python train.py --d_shared_expert=0 --init_std_router=0.0193 --tie_embeddings=false
Below are experts of layer 3 (counted from 0) of a mixture-of-experts language model. Rows are named router (the router's row for the expert), up (a neuron's input weights, with its number) and show model dimensions 80-159. Each number is 50 + 12 x the weight over its row's rms, rounded and kept within 0 to 99.
Before each expert's rows: "mostly gets" lists some tokens that are sent to it at least half of the time. This comes from a sample of Wikipedia text that the model never trained on.

# expert 14
mostly gets: " the", " a", " an", " The", " its", " his"
router:38 31 51 30 55 45 39 53 29 56 29 52 44 30 41 47 41 63 42 36 34 32 60 42 61 45 56 26 33 57 36 78 47 51 64 58 58 41 49 47 63 60 61 43 70 35 44 48 48 34 62 58 37 84 41 65 45 56 38 60 49 50 49 48 73 57 58 62 57 53 27 34 45 33 64 51 66 39 48 65
up0:57 50 41 45 38 58 64 51 51 37 59 64 47 44 54 68 61 37 36 43 39 21 71 28 52 65 27 30 42 48 33 43 63 42 53 23 44 46 36 65 55 58 52 66 63 65 41 44 55 50 39 42 44 34 38 50 66 40 67 41 56 57 76 56 35 45 42 65 67 44 53 79 53 41 57 55 34 43 52 54
up1:58 53 34 57 72 40 40 48 44 58 61 64 41 43 62 46 68 50 62 54 28 57 43 30 53 56 41 48 43 63 51 64 44 77 50 27 40 51 32 46 41 57 52 60 61 62 61 37 58 31 41 38 48 54 54 54 52 37 65 52 50 48 65 65 81 35 47 65 50 46 42 27 64 45 51 50 32 55 57 64
up2:54 52 52 48 48 47 78 46 36 47 44 57 33 20 59 61 46 57 74 66 29 54 57 44 47 46 31 52 44 50 60 36 41 48 77 67 44 51 64 54 54 63 40 25 52 57 54 55 48 51 64 52 70 42 60 68 59 42 52 50 44 35 37 55 62 46 50 58 52 60 33 30 44 46 56 56 73 47 47 54
up3:65 39 52 49 57 61 66 48 45 58 28 55 78 47 54 51 75 77 31 39 56 71 49 35 42 56 58 60 44 47 46 60 44 24 59 46 41 56 30 31 47 30 54 49 58 52 69 51 42 40 52 35 61 47 57 68 41 60 58 34 41 17 45 27 53 49 56 39 55 49 40 49 81 69 51 54 39 33 29 61
up4:59 31 64 39 59 69 49 53 50 16 47 68 74 39 33 70 39 70 70 38 49 35 53 50 59 50 63 49 54 46 49 55 41 50 50 57 59 48 58 37 59 47 31 40 60 37 68 42 47 62 43 52 80 57 39 51 53 43 44 23 50 34 72 59 49 60 48 52 41 28 51 76 47 40 58 62 54 52 45 56
up5:71 53 51 48 22 47 42 27 52 67 54 42 54 24 62 60 49 44 34 62 49 43 42 41 49 43 44 43 17 47 42 66 52 75 46 57 50 49 63 52 44 49 52 35 57 40 65 47 54 60 60 52 50 25 51 62 57 62 41 52 54 52 53 47 49 35 52 35 28 15 57 46 45 58 43 39 36 46 50 68

# expert 45
mostly gets: "==", "===", " $", "=", "====", " :"
router:43 60 34 40 55 43 54 50 28 61 37 36 55 32 33 31 47 56 59 36 35 58 62 38 74 26 28 33 36 38 40 65 60 52 58 45 63 43 62 35 45 35 63 43 39 40 43 64 35 58 31 59 52 62 51 50 37 80 43 39 48 71 52 52 52 44 48 70 33 47 58 57 50 42 44 67 57 54 42 49
up0:45 46 58 43 70 37 40 89 37 68 41 39 41 64 35 60 71 64 54 52 66 56 57 57 59 61 46 55 41 38 45 37 63 52 44 54 48 48 45 58 24 44 62 51 33 63 30 67 67 46 30 57 58 71 60 64 55 61 43 46 60 61 69 63 57 60 33 38 29 63 30 37 43 46 40 60 48 34 35 46
up1:44 56 21 75 54 59 70 56 12 53 55 73 44 35 53 43 42 77 43 63 46 39 30 52 62 36 36 43 47 29 49 66 38 40 49 45 57 40 48 55 55 68 45 26 34 59 60 41 58 51 35 49 54 45 54 60 48 80 42 40 49 62 54 34 58 58 33 54 66 47 36 46 55 36 38 32 36 40 33 23
up2:65 67 54 52 37 60 35 60 60 43 59 69 45 41 51 26 69 60 66 62 46 65 49 48 73 61 53 44 51 38 59 64 37 41 54 38 69 33 38 63 51 65 51 47 32 20 66 49 58 60 52 60 43 62 58 66 50 64 28 50 46 76 51 53 20 48 63 64 31 41 37 48 49 60 52 61 56 44 66 33
up3:50 60 43 37 68 52 51 50 65 57 50 37 36 42 57 28 42 50 51 38 63 45 48 45 39 61 52 61 53 62 58 67 58 48 59 52 74 33 25 39 21 39 53 47 43 55 54 55 57 44 47 54 51 73 69 51 43 60 47 71 36 44 51 51 53 81 32 30 70 53 43 74 75 54 66 44 57 50 58 68
up4:49 52 67 77 51 74 51 32 55 36 54 50 69 45 37 42 48 76 55 53 57 65 70 67 48 57 47 39 52 48 69 35 57 47 63 59 49 64 29 31 50 42 49 57 51 47 50 50 54 33 50 67 65 63 62 38 69 56 38 49 46 66 46 63 39 24 65 51 51 41 62 46 61 44 58 62 80 46 38 31
up5:47 42 41 30 51 61 55 36 51 52 40 53 59 54 47 61 32 72 68 49 52 48 39 37 58 52 88 30 66 49 61 39 41 56 74 46 68 44 41 50 53 40 58 60 49 55 64 49 55 31 54 47 75 61 51 31 49 64 59 52 38 63 56 56 36 62 61 58 49 38 62 50 38 49 70 36 52 23 34 38

# expert 9
mostly gets: " the", " a", "'s", " The", " an", " his"
router:40 55 50 48 45 58 41 43 42 73 32 46 46 33 51 36 46 58 47 44 39 44 70 28 48 38 51 30 43 37 42 54 68 44 63 55 54 46 59 32 47 48 64 32 56 34 52 75 50 39 42 63 32 72 40 56 54 59 27 65 47 62 51 52 77 48 43 65 58 67 37 48 42 51 60 53 67 48 57 52
up0:37 59 75 44 57 34 30 46 59 52 42 55 48 53 52 53 49 51 39 27 53 36 56 58 52 63 58 63 54 49 44 48 47 30 51 51 48 34 21 79 35 52 63 36 73 55 53 37 76 58 51 33 56 42 45 50 58 40 59 34 45 39 35 50 39 40 53 70 26 38 36 47 32 46 54 43 47 73 54 56
up1:47 63 40 25 27 79 58 38 36 40 57 52 39 53 35 52 40 47 48 52 51 47 61 63 46 49 71 55 42 26 55 46 43 53 58 64 54 48 51 67 58 45 47 42 62 57 29 40 54 29 48 57 45 42 31 48 57 50 45 69 31 49 31 78 63 65 69 34 63 42 42 63 25 65 31 77 20 56 49 50
up2:32 72 54 35 48 57 52 56 36 30 54 61 51 46 51 52 64 38 37 70 31 36 65 55 49 64 55 53 61 57 45 39 39 39 60 26 55 36 53 51 53 57 54 41 67 57 43 42 55 55 71 48 57 36 41 62 62 77 56 44 68 51 47 50 62 50 70 60 48 52 35 57 71 54 44 58 56 46 57 44
up3:41 38 69 57 54 75 61 24 62 27 42 61 34 38 32 48 40 61 69 33 55 45 49 65 36 61 68 57 64 26 61 63 66 41 44 72 52 27 42 50 59 28 40 41 58 46 35 54 43 55 53 52 62 63 45 58 43 60 40 74 36 33 38 68 34 33 64 47 58 60 45 29 51 57 45 61 57 40 51 55
up4:48 37 57 54 41 42 26 60 40 42 47 35 33 20 72 59 67 46 55 34 63 36 56 42 58 51 47 49 75 53 46 46 42 38 47 55 39 54 38 53 39 67 55 54 50 64 65 45 38 44 72 45 52 48 58 55 58 60 50 60 45 64 51 47 74 37 50 62 53 46 57 72 53 60 57 41 58 34 32 57
up5:35 59 51 58 75 66 55 40 44 59 39 45 42 61 63 33 67 46 59 42 46 56 48 51 33 53 47 37 68 57 49 33 46 52 44 25 45 49 55 53 64 68 45 36 56 61 62 51 32 50 47 49 65 51 62 63 42 32 52 51 45 58 41 39 51 66 40 51 63 40 45 52 64 32 47 69 48 15 29 56

# expert 7
mostly gets: " a", " an", " this", " This", " An", " every"
router:42 52 31 53 66 65 61 74 39 79 42 47 42 37 25 56 49 56 54 49 40 39 63 34 45 36 47 54 30 41 31 53 69 60 64 57 66 58 51 49 54 54 76 35 56 36 49 47 33 47 56 64 46 71 53 52 53 52 45 45 39 57 57 66 40 55 42 60 45 61 37 44 41 30 52 55 65 58 27 54
up0:51 36 47 81 42 30 65 68 43 30 64 67 70 39 43 55 52 62 44 51 30 38 56 61 47 63 38 51 39 65 33 44 62 49 50 48 51 64 54 31 56 50 63 48 49 46 60 74 46 61 42 31 76 49 51 38 41 47 31 66 30 48 35 62 35 68 57 37 44 46 43 47 33 52 71 49 55 56 33 38
up1:33 51 56 57 38 56 71 82 42 51 54 44 57 45 36 52 61 37 46 55 44 49 31 36 71 31 46 50 56 67 27 64 59 70 41 56 49 79 47 53 43 55 47 43 29 39 61 52 42 56 65 53 44 40 39 43 62 57 36 42 46 51 53 54 52 46 52 48 48 59 44 50 50 35 68 61 45 45 39 46
up2:55 29 21 39 59 34 43 62 74 75 75 59 57 29 49 59 57 54 78 52 29 62 48 40 41 64 67 39 37 49 56 73 50 56 64 40 49 55 49 28 55 50 43 45 69 37 35 42 53 50 50 46 56 52 52 62 45 52 44 57 45 37 47 59 62 70 40 52 28 66 56 40 50 48 48 42 48 39 43 65
up3:36 42 48 40 57 20 39 70 57 43 48 25 35 42 39 41 41 37 40 46 65 17 34 52 47 57 31 57 58 40 68 35 51 60 60 65 39 52 54 34 72 45 51 42 51 52 53 42 28 62 40 65 40 62 49 73 44 61 66 44 40 41 69 66 51 52 20 60 53 67 57 37 59 50 51 59 29 64 54 62
up4:79 55 34 81 45 57 35 62 58 42 62 48 43 40 41 51 26 35 41 54 55 25 53 35 37 36 65 55 52 44 48 52 62 53 68 41 32 62 55 53 54 41 49 29 64 41 59 25 27 43 39 46 51 40 48 46 47 44 59 67 31 60 63 63 47 24 40 67 47 40 58 67 37 60 69 48 46 35 33 56
up5:56 73 67 32 64 49 30 56 32 76 53 46 39 43 39 47 29 33 46 40 54 50 41 36 42 45 32 51 42 50 48 59 54 65 29 59 41 42 63 45 79 56 52 31 58 27 50 58 30 65 29 60 43 48 39 58 49 45 38 43 61 63 56 41 37 35 42 46 44 74 75 48 56 43 66 52 45 70 30 39

# expert 4
mostly gets: "'s", " their", " its", " new", " album", " single"
router:52 45 57 41 66 42 36 47 51 59 47 50 48 32 38 49 38 43 41 59 32 52 63 22 61 32 41 43 35 53 30 61 49 46 73 65 61 48 59 39 37 56 58 38 70 47 50 57 35 53 46 53 46 56 41 45 30 61 44 34 43 57 44 62 49 59 48 75 64 44 54 70 49 48 60 52 62 40 48 63
up0:64 53 39 60 25 37 49 48 39 37 63 59 44 44 40 50 53 49 60 50 40 51 43 33 56 44 44 38 65 35 57 32 43 48 69 46 55 28 67 48 46 63 59 53 40 36 48 57 55 44 65 55 42 59 62 34 61 48 58 56 44 46 49 52 47 39 54 43 29 37 41 62 84 45 53 49 60 43 62 40
up1:40 46 57 36 53 48 73 67 55 49 41 47 66 68 45 46 42 45 38 57 51 15 52 50 48 33 49 53 51 64 45 65 36 51 55 65 60 54 61 44 50 51 37 31 46 72 54 56 54 60 58 52 41 42 42 47 41 58 39 54 45 33 48 59 31 49 51 71 71 61 42 36 43 44 22 68 63 44 51 62
up2:64 64 67 63 54 32 43 68 56 53 46 58 67 51 46 58 35 71 52 49 27 48 39 34 64 33 37 58 39 40 61 41 33 57 50 53 54 37 62 48 34 46 26 50 46 56 57 40 61 66 61 41 40 54 69 44 46 47 62 35 25 46 57 62 27 63 67 58 24 60 46 60 50 46 46 39 42 49 28 63
up3:43 48 58 52 62 49 36 30 66 65 57 43 56 56 34 50 37 40 53 51 38 41 50 54 58 47 51 67 31 49 39 61 34 39 49 46 65 48 42 56 52 61 40 38 50 50 42 58 45 33 44 34 44 41 42 54 38 48 66 31 54 56 42 47 50 51 55 58 47 36 22 47 45 53 43 65 27 52 40 66
up4:63 58 55 61 42 47 45 49 62 45 54 21 55 50 58 57 49 65 66 44 43 55 70 40 41 50 44 52 49 59 38 48 40 32 51 25 61 46 43 43 39 55 23 51 62 33 44 66 54 34 29 51 71 61 43 55 51 43 33 56 68 41 78 73 38 70 60 54 52 58 74 72 46 39 48 57 51 47 45 68
up5:44 23 45 37 52 52 48 42 52 52 55 39 64 60 61 52 71 67 07 64 40 63 47 47 50 37 70 50 68 54 57 55 44 27 54 61 44 57 60 46 52 56 67 33 58 58 61 60 51 63 50 59 41 62 55 57 49 54 56 33 63 51 58 43 51 42 62 50 47 44 46 51 49 45 63 33 43 50 39 46

# expert 8
mostly gets: " the", " The", "The", " this", "'s", " its"
router:47 48 46 46 45 58 20 48 29 53 45 50 59 46 42 51 33 58 45 52 34 51 76 43 60 43 46 27 50 43 39 50 64 54 48 49 56 62 58 61 44 39 60 39 71 27 51 63 42 51 42 54 33 58 50 36 51 57 31 60 61 73 50 49 55 57 29 65 54 59 39 59 74 38 60 53 54 55 50 59
up0:37 34 39 47 53 44 49 27 40 54 57 55 47 70 65 43 47 54 53 59 41 40 57 51 43 44 71 53 67 50 39 78 63 25 56 65 71 58 50 38 57 54 34 47 47 56 40 62 48 26 39 56 27 45 31 51 51 58 47 43 42 45 47 46 41 28 41 29 71 47 41 46 24 35 55 53 32 53 47 19
up1:51 48 32 46 29 56 35 51 47 59 53 52 43 50 59 54 33 41 76 83 37 44 71 55 46 69 69 51 44 49 65 60 45 49 54 59 51 63 31 64 53 59 54 32 42 41 56 53 76 63 54 44 38 71 24 38 44 54 27 51 48 37 39 56 64 28 38 35 55 41 45 54 56 30 70 41 41 43 52 31
up2:31 53 58 50 60 37 47 45 60 72 61 34 47 52 55 64 62 30 75 61 32 31 50 68 36 59 66 52 47 73 50 58 58 53 36 44 48 53 48 53 49 37 50 36 39 40 57 46 48 48 50 54 61 58 54 63 50 49 43 54 67 52 32 56 68 48 44 65 61 47 31 57 38 55 59 45 44 62 45 73
up3:41 39 37 58 44 35 61 48 51 51 59 27 65 53 41 72 60 68 43 53 26 68 50 44 53 54 45 44 17 57 54 60 54 56 51 37 55 48 68 55 53 55 45 63 50 64 28 29 67 43 45 54 52 55 66 40 50 66 48 68 44 65 66 52 57 45 52 60 30 60 55 53 54 46 57 29 40 42 65 71
up4:50 29 37 39 62 50 43 49 35 52 46 60 59 56 40 51 57 54 40 37 48 50 83 46 45 54 39 62 55 68 45 66 49 52 21 25 54 56 44 67 39 42 64 55 49 43 61 66 52 55 60 53 16 42 49 57 48 33 69 54 62 54 61 53 41 42 45 62 45 48 26 56 73 45 46 34 50 52 42 34
up5:37 62 76 32 38 33 37 64 36 47 56 52 62 44 40 51 52 61 54 66 41 61 41 61 55 55 56 58 43 46 46 36 68 50 55 22 50 58 43 36 53 55 37 49 52 45 55 66 45 48 56 42 52 59 25 50 55 36 60 41 47 54 26 47 36 48 46 57 46 39 48 42 66 46 40 51 48 58 44 50

# expert 63
mostly gets: " per", " due", " Per", " inter", " Par", " man"
router:35 63 28 44 51 50 40 60 49 44 42 40 52 44 49 46 53 62 57 54 39 61 61 29 77 41 18 37 50 56 43 45 43 55 53 60 64 38 62 37 23 49 60 47 55 54 20 65 22 46 54 61 57 87 40 57 60 66 48 35 37 57 53 60 63 27 27 52 46 57 48 43 45 50 45 77 56 68 11 67
up0:22 52 44 46 45 46 43 64 36 39 42 62 39 33 59 33 81 63 50 59 46 47 64 80 48 46 53 55 46 55 73 35 38 59 48 47 28 36 41 60 43 57 48 51 29 54 39 45 25 63 46 61 48 61 29 36 38 64 73 32 61 61 63 52 56 51 47 43 35 48 42 46 40 42 30 60 45 71 72 62
up1:49 73 45 45 31 60 40 67 60 56 66 41 45 48 48 65 42 72 83 60 62 63 44 44 67 36 62 23 53 52 53 54 47 28 69 68 23 34 56 64 55 66 45 52 61 67 42 66 46 31 60 48 39 65 62 48 39 55 52 64 59 73 50 44 37 54 50 43 49 46 38 49 35 46 46 52 61 53 57 63
up2:55 63 56 55 55 80 46 46 20 68 51 55 61 41 48 44 43 68 38 52 61 39 66 61 64 42 40 48 51 56 48 38 46 28 35 58 53 35 52 46 65 76 50 56 45 54 45 64 30 57 62 42 48 42 43 35 48 57 66 49 34 62 44 61 65 67 60 36 38 52 67 64 58 51 60 44 47 45 30 51
up3:32 48 55 52 56 40 39 61 53 37 28 56 47 44 52 44 49 52 37 32 48 44 35 52 80 52 46 38 53 28 44 40 65 37 65 65 66 67 67 34 47 53 57 40 52 52 44 32 71 47 65 62 41 57 45 40 63 55 62 59 40 52 53 44 53 46 49 48 40 69 49 58 39 54 40 49 37 74 34 50
up4:71 49 53 46 60 40 39 38 49 54 55 55 64 37 56 59 67 47 18 16 48 48 61 66 56 44 41 59 32 57 57 48 53 47 67 22 32 59 30 54 49 68 45 51 69 56 33 34 48 41 25 51 51 84 46 55 63 70 63 49 47 43 53 56 62 56 40 52 29 45 32 31 47 42 57 77 58 34 36 48
up5:43 37 52 45 49 50 67 59 67 40 54 28 50 33 70 53 51 58 47 50 73 40 61 44 50 55 40 58 36 73 44 53 52 63 41 45 62 42 46 52 60 56 59 62 48 22 44 50 49 34 64 51 63 48 56 32 66 61 41 61 36 53 23 58 54 38 49 58 48 54 54 49 72 34 35 73 68 52 37 48

# expert 40
mostly gets: ".\n\n", "==\n", "==\n\n", "\n\n", " =\n\n", ")\n\n"
router:51 27 43 63 34 51 45 48 44 54 37 55 66 55 67 35 58 59 67 53 55 54 51 52 44 41 34 33 46 51 39 57 51 55 41 51 38 42 47 37 47 33 65 18 53 39 42 64 52 56 44 49 59 70 50 37 38 60 44 55 46 54 49 62 52 58 57 62 44 46 51 49 63 32 77 50 50 55 43 63
up0:57 58 54 63 20 74 58 65 42 43 39 49 29 61 42 42 39 34 72 48 40 36 48 53 52 68 22 39 52 52 59 46 64 55 28 36 59 54 50 37 61 52 50 37 38 58 37 46 69 45 37 59 46 59 51 38 35 79 30 56 31 57 53 50 50 47 59 54 51 35 61 47 60 48 65 60 58 22 36 70
up1:42 56 34 54 43 44 43 55 64 60 55 46 60 40 61 37 54 40 67 66 29 81 60 54 61 50 39 39 57 61 43 33 39 45 60 39 30 71 64 30 38 45 54 64 51 40 33 42 37 58 42 50 56 45 39 36 56 76 42 50 39 71 43 27 69 48 59 31 75 53 70 43 77 43 61 45 59 35 83 48
up2:85 52 63 58 35 54 47 48 42 44 61 48 46 66 57 46 36 64 51 51 40 33 55 51 47 49 37 33 59 32 59 53 30 87 46 36 51 20 43 51 67 52 44 48 43 63 41 51 33 48 37 69 40 29 61 35 23 39 17 32 64 56 67 66 40 43 59 49 44 39 50 52 45 44 40 44 36 61 60 72
up3:41 37 74 62 44 31 53 61 54 37 63 59 58 48 61 69 42 47 76 33 59 49 73 15 60 47 35 43 47 49 51 54 33 55 32 47 45 55 26 24 54 59 56 70 48 47 72 44 51 49 54 44 63 34 52 73 53 47 20 52 39 33 35 56 42 66 55 46 46 49 41 61 41 39 64 57 74 65 31 46
up4:53 51 29 67 62 66 48 61 76 37 48 38 60 56 64 43 74 48 35 48 59 48 43 67 64 48 42 56 46 42 54 65 67 48 52 41 47 32 37 30 30 37 59 65 70 30 36 62 37 35 48 47 36 28 45 28 34 48 51 53 75 54 45 46 52 65 51 58 34 60 45 70 75 50 42 44 50 46 61 43
up5:52 54 63 49 65 39 64 40 44 65 35 53 56 55 50 44 51 54 62 51 69 36 49 43 39 44 48 47 22 34 51 46 31 46 46 37 54 57 42 69 66 27 54 60 54 48 63 51 20 52 55 50 62 22 55 43 45 36 25 42 43 73 52 67 58 34 53 60 45 57 55 35 43 71 67 44 54 61 47 43

# expert 1
mostly gets: " is", " was", " are", " were", " be", " been"
router:51 52 48 20 60 60 61 69 39 55 36 56 72 59 35 28 37 53 45 49 49 53 63 44 57 41 43 25 60 62 46 59 49 46 56 42 49 46 43 43 35 20 69 35 63 32 13 68 32 41 66 40 53 58 33 52 30 62 46 36 70 69 64 71 46 47 43 54 52 48 49 37 47 54 64 46 75 58 40 61
up0:58 46 51 58 46 82 42 64 60 51 64 54 58 36 45 41 67 38 51 43 39 47 47 69 54 60 37 32 46 63 35 49 49 53 75 60 54 52 52 38 62 43 42 56 41 49 46 39 58 47 59 31 70 74 17 72 37 60 58 61 61 41 69 66 54 65 36 46 56 59 42 29 67 35 46 55 67 50 51 52
up1:53 40 37 36 65 52 49 58 60 45 53 57 66 56 42 10 29 62 50 54 72 37 37 49 64 61 46 50 49 37 44 50 48 72 53 78 41 51 65 51 30 71 59 59 68 58 41 43 30 40 29 22 54 57 43 65 43 48 45 51 50 53 52 41 63 49 44 44 58 53 32 44 56 65 55 39 48 63 28 54
up2:58 54 48 49 35 55 70 57 35 47 42 67 61 65 34 43 40 76 31 34 52 39 64 55 58 61 33 61 43 52 51 63 75 48 42 58 58 58 54 55 39 43 60 44 20 59 50 60 30 36 40 33 56 50 26 53 57 46 52 65 68 60 47 48 51 57 42 36 52 43 59 40 56 50 74 39 48 37 35 41
up3:51 47 50 52 36 76 55 30 49 35 50 66 49 49 48 45 48 65 52 41 59 62 64 33 58 66 53 72 35 58 67 45 45 40 47 52 47 52 54 48 43 59 51 48 76 37 47 59 47 37 63 50 46 45 34 58 58 43 51 41 46 57 74 60 37 54 95 55 38 34 28 49 47 40 69 28 42 46 63 36
up4:64 61 55 59 51 60 53 65 37 74 48 37 59 35 50 55 46 34 58 36 45 34 49 54 60 53 53 26 55 46 53 59 34 54 52 44 68 68 41 34 52 24 45 48 63 47 41 64 52 29 44 59 55 51 47 72 42 33 52 47 71 54 45 43 55 31 62 57 59 64 49 63 49 41 75 45 44 62 71 52
up5:65 44 46 69 53 52 59 47 31 45 44 54 50 63 36 43 46 43 46 46 57 50 49 51 65 41 46 56 60 31 28 63 48 52 91 56 47 29 46 62 41 33 47 50 53 43 46 57 13 52 48 46 54 40 25 54 47 51 60 54 63 42 52 40 57 33 58 56 45 58 47 41 44 64 35 41 28 58 31 49

# expert 33
mostly gets: "):", " —", ":", " :", " Des", "|---|---|---|---|---|\n"
router:47 55 24 39 61 48 44 48 49 55 30 62 47 29 36 43 51 44 43 12 50 55 56 47 49 33 45 37 32 52 51 52 53 59 51 65 52 65 44 42 46 42 63 37 58 41 47 43 43 52 47 55 55 63 51 54 40 70 41 38 39 55 39 66 55 35 29 58 39 50 55 68 51 55 36 78 55 29 43 64
up0:57 38 49 68 55 32 49 38 51 60 19 42 47 53 34 46 50 42 29 64 31 47 29 30 15 40 49 54 42 45 53 49 51 41 44 40 39 55 36 65 51 43 69 45 72 40 55 73 52 60 46 50 44 26 47 41 25 38 24 72 36 45 47 51 64 41 68 54 46 42 33 41 52 37 40 45 38 35 57 48
up1:59 27 51 67 46 42 45 67 61 49 53 27 59 50 32 51 54 49 48 58 46 58 46 36 59 50 49 46 49 30 30 65 45 49 45 76 31 38 60 42 47 54 47 56 47 23 40 55 32 66 53 74 40 36 54 50 93 40 38 29 69 49 55 48 43 52 36 42 36 47 55 57 42 59 44 56 63 55 46 45
up2:53 39 64 70 59 62 40 66 57 64 41 51 58 66 44 67 39 54 62 42 30 60 30 63 64 45 19 33 31 42 37 58 43 63 59 46 47 60 53 52 55 56 35 43 57 48 54 57 75 41 47 34 47 55 42 38 35 34 60 40 33 77 72 58 46 42 55 59 42 41 75 34 51 71 63 50 62 57 54 38
up3:40 65 56 50 62 65 43 43 49 51 64 35 50 67 58 35 57 55 89 55 54 53 55 41 66 69 39 41 42 56 45 56 48 57 42 54 36 59 53 34 56 56 77 63 54 52 56 33 42 28 42 27 42 68 56 37 28 35 58 47 40 49 57 39 59 44 50 36 73 56 67 49 56 48 48 76 38 48 47 31
up4:55 28 24 44 55 49 55 48 42 60 48 47 53 40 41 51 46 66 43 62 46 59 90 52 62 48 31 44 61 60 43 45 62 57 60 54 55 52 69 58 41 41 32 59 45 59 68 52 61 54 74 76 45 32 41 54 48 54 62 25 53 54 53 54 40 55 45 51 59 40 54 34 49 46 45 58 48 54 46 58
up5:54 58 33 52 51 47 55 58 49 60 57 48 33 27 45 54 64 64 35 32 28 33 70 41 24 52 40 42 68 48 50 48 42 46 47 56 50 47 65 49 44 49 73 83 68 49 31 57 60 27 51 77 59 43 55 47 50 51 68 49 37 56 47 60 72 45 60 52 55 37 73 43 60 54 44 54 56 25 78 34

# expert 11
mostly gets: " while", "°W", " do", " would", " Succeeded", " Air"
router:43 51 44 55 65 48 55 58 29 52 31 42 47 32 64 45 63 42 63 41 42 42 56 43 49 36 36 51 43 47 33 49 56 53 63 65 68 37 48 28 36 29 72 43 80 35 40 66 35 47 50 57 39 70 22 54 42 71 61 56 31 60 43 53 62 37 53 65 28 45 40 58 45 50 56 40 36 60 36 61
up0:60 63 49 38 57 51 66 61 56 49 37 49 42 42 36 36 31 55 29 30 43 47 53 45 57 55 64 58 54 42 55 53 34 69 58 40 40 51 44 41 51 56 41 60 66 19 55 56 45 51 39 49 56 59 52 54 40 54 59 51 31 44 65 52 30 59 48 49 34 44 43 50 55 29 69 70 33 31 48 37
up1:45 34 33 54 51 54 48 65 39 47 12 34 56 67 69 48 57 62 46 43 36 57 35 50 30 51 50 42 56 43 52 50 65 54 33 40 64 33 49 60 56 51 52 52 61 49 49 31 54 63 59 40 48 46 48 54 59 62 36 49 43 24 49 60 55 59 49 60 38 57 74 50 67 36 56 60 46 45 35 72
up2:48 57 40 45 42 45 56 28 31 58 32 51 37 38 55 53 46 33 69 44 40 17 57 53 56 67 42 40 56 56 51 48 51 65 49 66 66 78 52 68 38 66 64 38 41 61 42 70 27 47 57 57 48 64 42 53 35 67 69 47 34 37 44 15 44 71 52 55 30 62 46 68 59 31 42 48 50 56 40 45
up3:56 51 46 51 39 45 48 49 55 62 31 72 57 63 58 53 36 49 55 32 44 29 60 36 33 56 34 51 39 42 60 40 61 36 37 60 35 61 45 33 29 33 54 42 67 55 39 44 56 54 50 48 42 34 47 61 57 48 77 65 41 58 57 36 75 44 60 38 51 44 57 45 62 45 48 52 80 51 34 70
up4:43 34 42 26 69 52 44 62 38 41 37 38 50 27 42 73 55 48 70 38 52 65 60 57 52 57 33 41 34 65 48 48 45 57 48 53 34 40 46 41 44 35 32 35 51 47 53 61 54 44 50 50 41 45 43 66 61 54 51 43 56 58 77 42 46 58 39 44 41 62 51 64 37 62 48 60 52 32 41 46
up5:55 37 43 38 69 52 62 46 35 52 60 58 48 58 65 61 64 53 77 30 61 55 69 62 60 34 38 54 34 67 53 34 78 66 42 60 46 47 42 32 31 53 64 68 16 51 41 61 57 28 49 54 54 41 46 59 27 50 65 59 45 67 57 76 54 65 65 40 42 68 50 51 67 40 41 54 49 52 55 61

# expert 38
mostly gets: ".\n\n", "==\n", "==\n\n", "===\n", "===\n\n", " ==\n"
router:51 42 47 45 61 26 59 44 47 52 46 58 54 33 46 28 49 59 59 40 45 68 64 36 44 31 38 52 50 44 57 52 52 52 65 43 29 35 58 42 57 48 50 26 49 33 35 65 33 44 52 49 47 60 51 36 41 67 51 62 37 56 59 52 63 43 62 66 43 39 42 63 44 32 65 64 53 53 53 59
up0:54 47 61 57 47 27 51 61 56 43 40 43 51 66 50 72 42 38 55 44 29 65 50 65 57 42 38 42 40 62 40 45 35 50 38 44 72 54 36 43 55 47 49 46 60 34 39 48 60 37 76 75 41 32 45 51 54 54 51 62 48 58 77 49 40 46 55 88 53 38 26 63 49 50 62 39 68 37 51 49
up1:39 53 46 67 67 34 45 47 59 50 45 55 51 52 41 19 68 54 48 51 47 25 63 51 57 57 58 43 65 52 31 56 53 38 59 52 59 67 76 61 51 65 26 55 38 30 57 30 51 46 30 56 50 63 50 31 56 48 43 68 41 31 42 52 74 30 45 66 55 63 61 61 65 52 32 75 59 56 52 27
up2:65 43 33 73 57 54 42 46 52 39 58 54 58 32 37 61 47 54 60 46 23 39 56 44 48 33 52 39 60 52 41 88 43 49 55 60 50 51 47 50 73 37 51 35 59 23 42 42 56 52 50 63 58 62 45 34 64 66 25 42 65 52 51 55 60 38 49 58 40 31 51 58 53 53 38 70 58 66 20 67
up3:56 37 42 49 67 49 52 70 49 48 50 52 42 45 69 57 45 56 56 58 53 53 62 53 52 40 49 52 47 59 59 49 60 62 42 42 43 34 47 53 57 67 49 58 69 47 56 36 59 39 50 39 42 66 58 62 63 61 39 54 39 62 59 45 31 34 39 43 50 59 38 40 62 62 49 57 66 47 61 57
up4:51 71 36 47 54 33 62 44 55 46 54 30 35 45 58 53 31 45 80 45 55 51 77 53 45 71 45 54 41 43 39 21 51 53 49 24 49 72 38 38 71 50 59 63 43 57 51 53 39 55 33 48 61 52 38 38 37 46 48 69 68 52 36 58 59 42 62 62 41 53 71 63 63 49 52 42 47 52 58 49
up5:43 45 63 46 26 47 32 35 51 71 59 41 40 61 44 45 52 58 51 52 42 47 41 33 79 28 52 69 41 37 31 44 47 49 59 54 42 59 30 37 39 44 57 40 74 56 65 57 19 48 56 52 52 38 51 51 31 61 34 61 43 57 53 44 41 35 59 82 60 68 45 49 64 50 67 45 54 37 60 58